{
  "n_layer": 17,
  "moe_layers": [1, 3, 5, 7, 9, 11, 13, 15],
  "normalize_top_k": true,
  "routed_scale": 1.5,
  "tie_embeddings": false
}
Below are experts of layer 7 (counted from 0) of a mixture-of-experts language model. Rows are named router (the router's row for the expert), up (a neuron's input weights, with its number) and show model dimensions 128-191. Each number is 128 + 32 x the weight over its row's rms, rounded and kept within 0 to 255.
After each expert's rows: a language model's description of what the expert responds to. This comes from a sample of Wikipedia text that the model never trained on.

# expert 4
router [140  55 148 142 150 203 123 106  85  76  81 131  82 125 161 147 119 126 116  99 107 106 138 117 183  57 125 115 139 139 111 143 150 153 124 138 146 103 124 131 109 113  94 211  86  82 100 159 116 110 145 109 137 120 164 137 119  70  90 121 162 147 144 152]
up0 [106 127 122 146 150 156 131  66 129 123 103 156 106  96 153  90 125 101 159 114 130 154  85 209 177  87  83 106 144 144 139 121  69 144  98 102 119  98 154 131 115 180 124 140 132 116 114 162 164 136  91  94 145 163 143 137  85 113 136 115 107 142  86 148]
up1 [138 126 125 140 172 143 114 150 132  83  42 100 155  96 137 103 112 100 172  67  96 145 199  68  91 103 119 108 120 165 177 153 119 121  95 177 122  65 155 153 129 124 114 153 117  70  92 103 152 122 142  94 137  89 120 109 154  47 183 169 189 146 114 144]
up2 [161 137 179 142 188 134  96  97 116 152 136 128 134 151 202 139  60 120 116  90  93 123 148 161  75  95 162 132 171 150  77  86 149  61 155  20 130 154 128 132  69 146 143 216 156  66  75 118  79 129 102 150 143 141 110 138 104 192 114 154  59 125 132 167]
up3 [ 71 112  76 177 137 154 122 121  99  98  73 146  74 162 173 135  95 146  87 114 157 174  72  91 129 129 128 132 100 110 106 135 150 122  97 109 138 146 149 155 208 150 131 155 157  98 109 182 115 160 153 123 122 145 124 102  82  93 125  77  80 127 102 154]
up4 [124 150 132 114  81 101 143 153 128  67 158 100 106 133 160 128 139  92 134 125 117 111 193 163  86 103 149 127  72  77 143 124 142 115  89 104 142  94 104 127 170 156 135 167  84  91  73 102 124 104 118 137 113 108  80  85 121 172 134 164 127 167 168 157]
up5 [110  96 135 143 175 124 102 106 165 127 135 134 148 156 145 133 131 163 137 176 117 152 107  88 125 155 112 133 163 118 135  88 164 173 138 111 111  91 115 174 100 125 121 162 141 170 120 180 173 117 150 132 118 137 159  91 148 152 118 107 113 167  90  91]
up6 [129 109 151 105 151 163 181  93 112 112 110 145 166 118 109 103 177 122 114  45  73 120  87 138 168 190 166  91  77 185 117 148 137 159  73 122 104 149 113  63 122  77 180 117  99  83 144  68 104 136 178 123 150 148 118 153 135 113 115  92 117 107 148  87]
Middle syllables of non-English place and person names, often after a capital initial, e.g. Kh-az-ar, M-ins-k, Ale-j-andro.

# expert 25
router [111  90  47 146 100 106  95 136 153  61 150  74 106 141 165 139  89 116 135 137  71 104 118 149 139 138  80 153 186  80  85 144 128 114 144 106 145 122 106 123 115 121  88 111  82  75  87 187  93  93  66 113 136 140 133 162 126  80 115 145 130 162 110 133]
up0 [160 139 174 125 153 105 123 160 116 144  96 145 136 135 152  82 176 126 141 160 104 103 154 122 112  92 157  75 151 132 137 153 110  87 152 151  78  68 129 179 144 107 151 159 140  73 130 112 152 105 100 143 131 144 129 143 137  97 149 163 132  67 128 168]
up1 [ 89  95 116  91  27 105  55 133 104 128 157 152 127 121 106 130  71  73 118 154 207 115 128 140 159 131 106  85 130 143  94 181 131 105  57 123  74 121 146 178  88 162  85 157 174 103 154 118 129 123 154 161 118  78  80 138 118  95 113 136 154 128 120 126]
up2 [106 126 175 189 138 104 131 103 109 105 151 167 143 152  99 147  85 133 151 111 136  92 138 155 136 130 150 103 108  79 151 102 143 159 136 107  42 139  67 136 120  99 127 188 135 177 164 113  80 124 109 130 110  67 119 138 123 141 147  76 169 163  91 155]
up3 [121  81 130 106 157  78  79 151  81 121 114  68 196 144 115 199 124 168 179 104 152 144 140 150 120 149 100 104 147 137 102 126 135 128  98 139 167 126 160 140 112 105 132 208 128 139 120 127 120 143 115 147  73 134  88 136 159 152 105 149 117 145 147 101]
up4 [101 142 162 198 126 100 133 104 172 166 168 103 160  96 153 141 175 150 110 160  65 146 113 120 147 139 102 112  66 184 149 169 164 104 191 120 184 182 166 100  83  95 121 130 131 130 147  96  89 183 121 149 119 114 142 146 108  73 159 148 113  84  80 141]
up5 [ 83 137  95 166 104 211 171 197 116 134 139 141 105 132 115 136 128 172 154 153 106 120  95 114 131 165  78 185 125 162 174 181 137 128  33  78 107  96  75 163 134 105 156 101 123 137  55 133 101 131 119 152 119 161 124 151 154  92 112 144 109 119  81 147]
up6 [155 107 175 123 144  69  55 132 123 110 132  61 134 146  94 140 138  26 158 158  86 150 159 169 104 130 123 156  97  83 132 162 106  84  76  97 170 178 134 105 126  75 137 116 159 128 154 144 132 155 131 150 205 159 149  98 112 106 166  76 141 118 156 150]
Prepositions in, on, at, during, after, before introducing dates, places and events, e.g. "in 2021", "on January 31".

# expert 13
router [139  90 120 114 144 188 126 111  78 140 122 104  66 119 168 127  81  65 123 140 131  74 129 107 147 117 153 121 143 125 148 138  98 132 144 132 131  56  93 142  98 133  83 167 160 109  50 159 134 145  89  80 119 116 137 123 113 162  47 132 157 164 111 161]
up0 [ 88 183 152  89 172  84 150  64 172 138 123 146 159 171 149 133 119  71 147 101 157 157 138  98 124 107 141 115 130 181 165 216 148  32  99 150 114  83 157 115 138 142 169 104 118 161  85 157  66 106 136 159 138 148 207 125 183 113 139 188 142 113 165 181]
up1 [ 84  65 109 125  61  69 133 169  89  84 128  98 144  92 129 139 199 133 112  86 136 153 157 100 110  88  86 132 190 122 179 108 184 109  79 138 106  88  89 102 169 173 154  94 167 125 118 120 147 156 106  74  85 119 158 150  93 163  84 171 110  78 119 162]
up2 [ 72 119  94 111 149 109 125 155  71 165 119 169 126 134 218 156 165 113 145  99 119 139 158 152 158 115 130 150 137  78 107 150 109  92 189 130 130 131 158 182  78 112 147 135 141 122 139 157  88 107 151  66  85 148 103  65 131 110  95 131 104 113 136 131]
up3 [163 123 120 148 116 140 129 107 111  71 123 148  96 103 112 150  91 110 172 149 121  58 163 150 136 116 107 139 167  98 107 166  68 114 123 160 146 159 118 138  92 134 109 124 149 142 158 126  96  83 100 178 177 144 175 162 141  89 119 133  99 156 105 179]
up4 [141 138  79  80 100 165 179 145 115 127 142 142 149 200 152 105 160 102 134 150 155 156 125  96 152 176 131 184 136 124 124 173 129 101 141 147 134 125 120 123 204 121 128 135 151 159 128 154 110 132 122 144 152 118  77 126 104 106  87 146 158 148  72 133]
up5 [137  86  77 119 189 165 143  95 138 131 154 102 123 126  97 105 114 131 137  98 195 118 107 131 133 214 137  81 161 162 118 107 150  90 133  91 127 115  87 123 139 175 119 128  87 115  92 184 130 117 141 131 140 119 112 152 100 162 146 121 154 211  84 132]
up6 [ 85 190 142 141 132  86 129 181  86  96 104  86 138 126  89 156 136 115 112  89 167 111 133 113 163 156 150 148 204 163 107 127 104  84 139  89 116 155 105 106 185  91  18 142 123 193 105 106 139 169 118 182  89 201 144  72 112 107 156 130 104 144 131  96]
Single letters and short pieces inside personal surnames and Latin species names in rosters and lists, e.g. Tatter-m-usch, Lind-st-rom.

# expert 29
router [139 118  65 161 122 209  82  92 174  63 141  89  71 121 153 127 119 123 157 117 114 109 127  80 167  69 193 127 163 113 149 124 133 135 111 117  73 119 118 134 126 198 118 190  81  51  79 187  85  99 122  90 167  97 124 135 127 145 114 117 141 146  99 122]
up0 [104  91 152 152 105 166 104  78 139 151 134  96 146  43 104 143 150 146 123  81 150  92 123  44 102 145 162 122 182 115 139 139  45 104 129 142 118 131 156 182  98 134  81  98 117 108 111 120 174  71  74 134 184 131 105  89  89 180 133 139  87 141 124 133]
up1 [149  74 136 127 135 131 106 133 100 197 129  88  89 133 188  95 168 145 153 156 102 182 164  92 110 137 174 168 127 130  91 140 166 131 167 125  89  53 169 115 196 123 139 192 180 109 136 115 137 106 103 121 127 152  73  88 149 116 134 119 145 126 122 158]
up2 [169  88 125 161 136 175 117 162 124 143 136 100  65  94 101 128 212 189 164  89 152 133 111  84  78  98 141 139 146 139 123 109 119  91 165 139  84  90 114 158 120  84 127 134 126 177 181  83 147  77 148  43 112  98  92 140 126 150 168 170 139 141  16  98]
up3 [ 76  96 113  95 154 119 148 116 144 151  68 149  98  91 148 109 151 124 144 136  77 144 148 111 151 143  98 142 160  97 118 143 101 224 133 149 148 131 120 148 109  85 134 142 138 124  93 188  81 116  74 143 175 118 149 109  90 107 142 156 127 153  86 124]
up4 [138 132 160 144 140 132 147 109 107 159 110 114 197  73 107 133 167 118 122 109  85 104 139 171 125 117 134 137  86  91  66 156 137 217 122 181 129 178  57 151 116 162 122 133 169  68 102 173  79 128  78 149 168 152 155  95 136 161 125 134 122 158 123 127]
up5 [155 171 167  98 127 136 161  98 116 158 133 122 144  93  96 183 151 123 147 108 131 142 139  96 124  95 119 115 154 173 109 121 186 131 124 130 141 200  97 116  83  90  95  81 154 168  98 114 133 161 104  87 150 140 134 162 147  91 129 120  98 119 126 161]
up6 [172 109 116 130 148 168  70  98 154 149  79 143  72 146 127 138 134 179 164 168 122  79 142  79 105 120 207 154 147 115 124 117 116  82 112 152  96 157 109  76 185  78 154 136 146 121 126 161 164 188 122 148 117  94 168  71  91 133 136 203 142 151  98 125]
Capitalized opening pieces of proper names, often foreign, after commas, pipes or colons, e.g. Le, El, Fer-dinand, Mu-ghal, plus hyphens in codes.

# expert 10
router [119 101 103 103 135 153  89 111 111 128 120 111 127 147 187 114 132  60  80  89  82  83 159  73 126 113 139 170 141 104 112 161 144 188  92 124 144  81 113 119  88 154  70  60  97  90  80 146 137 116 110 167  81 114 125  78 113 154 108 116 157 166 134 136]
up32 [120 152 144 122 107 117 143  90 109 124 152 101 139  35 147 130 132  90 114 114 107 127  88 128  77 101 124 119 137 133  82 126 133 207 112 127 213 146  81 185 133 137 112 159 186 123  72 108 164  91  66 135 143 156 163 144 146 149 144 111 145 160 188 119]
up33 [ 47 132 106  75  75 152  87 172 103 116 143  70  83 133 130 112 167  84 138 122 103 129 111 104 116 132 112  79 151 158 138 102 157 134 115 125 149  96 156 148 164 112 126 120 138 150 190  79 137 160 110 133  90 113 159  79 113  90 161 106 131  78 156 120]
up34 [126 165 114 174 143  66 105  66 129 165 165 114 142 123 168 119  75  83 132 160 114 187 120  85 107 150 119 190 192  90 140 129 148 132 124 104 183  53 131  84 123 107 160 165 128 125 169  66 122 210 120 133 174  91 117 106 139 138 123 114 109 101 179  71]
up35 [138 112 136 194 116 123 104 123 125 144 144 111 152 145 128 133 131 132 112 134 137 135 186  92 103 140 115 130 125 158  89 159 136 168 107  92 141 102  95 106 106 154 119 129 117 132 134 126 167  97 102 151 136  83 119  61 141 194 100 157 161 137 107 227]
up36 [134 138 104 168 137 119 100 142 113 125  94  86 104  81 104  75 131  85  80  98 128 165 102 124 142 110 162 107 148  92 122 145 107  40 158 140 151 159 102  42 137 159 130 122 165  95  95 128 128 149 100 156 145 104 157 174 152 134 132 152 177 166 155 132]
up37 [123 141  71 120 126 112  84  79 109  92  97 128  96 154 196 128 132 156 137 158  96 156 118 147 157 147 114 109 139 115 182 157 149 101 136 122 153  96 201  91 137 116 110  85 164  64 122  76 135  86 153 128 148  98 144 138  90  80 180 129 167 147 103  77]
up38 [143 131 133 164 173 120 125 179 145 110 124 125  95 130 109 110 154 147 117 102 162 111  61 167 189  66  89 141  94  79  64 125 160 135  94 173 126 182 124 112  93 151 142 109 173 116 168 141 132 118 140  90 115 136 131 105  99 167 150 101 176 138 166  60]
Pronouns he, it, she, they, him, there, mostly as sentence or clause subjects before verbs like was and is.

# expert 19
router [148  99 121 141 137 138  42 111 145 132 132  71 137 126 100 163 147  84 110  75 100  85 126 100 148 122 105 167 165 127 125 115 172 147  67 217  74  93 118  52 102 108  84 101  58 130 111 129 130 126  96 170  99 105  82 179 163 143 123 141 141 149 130 159]
up0 [144  76 114 141 130 181 160 100 176 135 158 159 123 162 132 119 153  82  59 162 167 166  91 168 136 126 131 118 105 131  94  86 134  59 108  87  58 131 129 183 108 109 152 144 130 148 211 106 132 104 124 144 173 126 164 148 107 127 115 139 124 187 140 163]
up1 [ 89 127 104 105 134 181 104 103 194 110 179 126  95 133 142 134 146  93 120  88 138 135 117 135 124 130 171 155  64 108  79 127  76  90 167 161 204 209 111 145 115  87 134 132  87 143 148 112  98  94 105 112 123 196 141 132 153 107  93 183 133  80 107  56]
up2 [149 116 110 107 116 180 129 147 103  99 139 144 112 127 133 129 134 104 101  99 179 136 128 157  82 131 147  52 101 134  89 153 101 133 160 111  91 150 122 117 117 102  98 162 113 126  60 173 128 187 132 103  99 135 116 165 126 127 178 144 154 120 123 110]
up3 [174 111  96 117 145 130 134 177 123 117 126 123 130 147 137 150 122 107 153 147 122  87 158 108 134 113 129 125 110  81 115 171 199 134  97 122  94 107 110  56 136 176 115  86 121 116 140 133 113 128 146 133 182  74 108 149 147  58  88 158 137  91 156  85]
up4 [121 151 182 158 107 122 131 141 171  90 165 165 109 140 149 127 126 122 106 179 111 189 107  81 160 107 191 103  87 185 134 139 163 122 113  76 122 181  78 176 120 103 128 110 167 122 132 195 133 107 130 153  72 124 188  97 114 151 141 139 107  92 149  90]
up5 [177 110  33 185 151 130 163 215 157 122 107  94 135 152 149 127 124 150 165 137 129  72 151 103 148 107 140  95 178  82  86 181  96  95  78 121  96  87 111  78 126 117 135 158 143 165  88 131 147 114 136 127 161 118 140 183  80 159 148 127 127 128 161  95]
up6 [194 178 172 148 128 155 150 101  53  80 107 170 117 142 141 100 127 148  99 164 111 168 150 101  63 131 138 135 133 158 171  93 103  67 169 147 130  69 118  99 112 109 113  71 138 107 113 145  73 104 113 158 138 102 131 141 188 101 126  98 149 112 129 149]
Mid-sentence to, was, is, as, with, were, been and -ly adverb endings, following subjects or verbs, e.g. "failing to", "in-line with".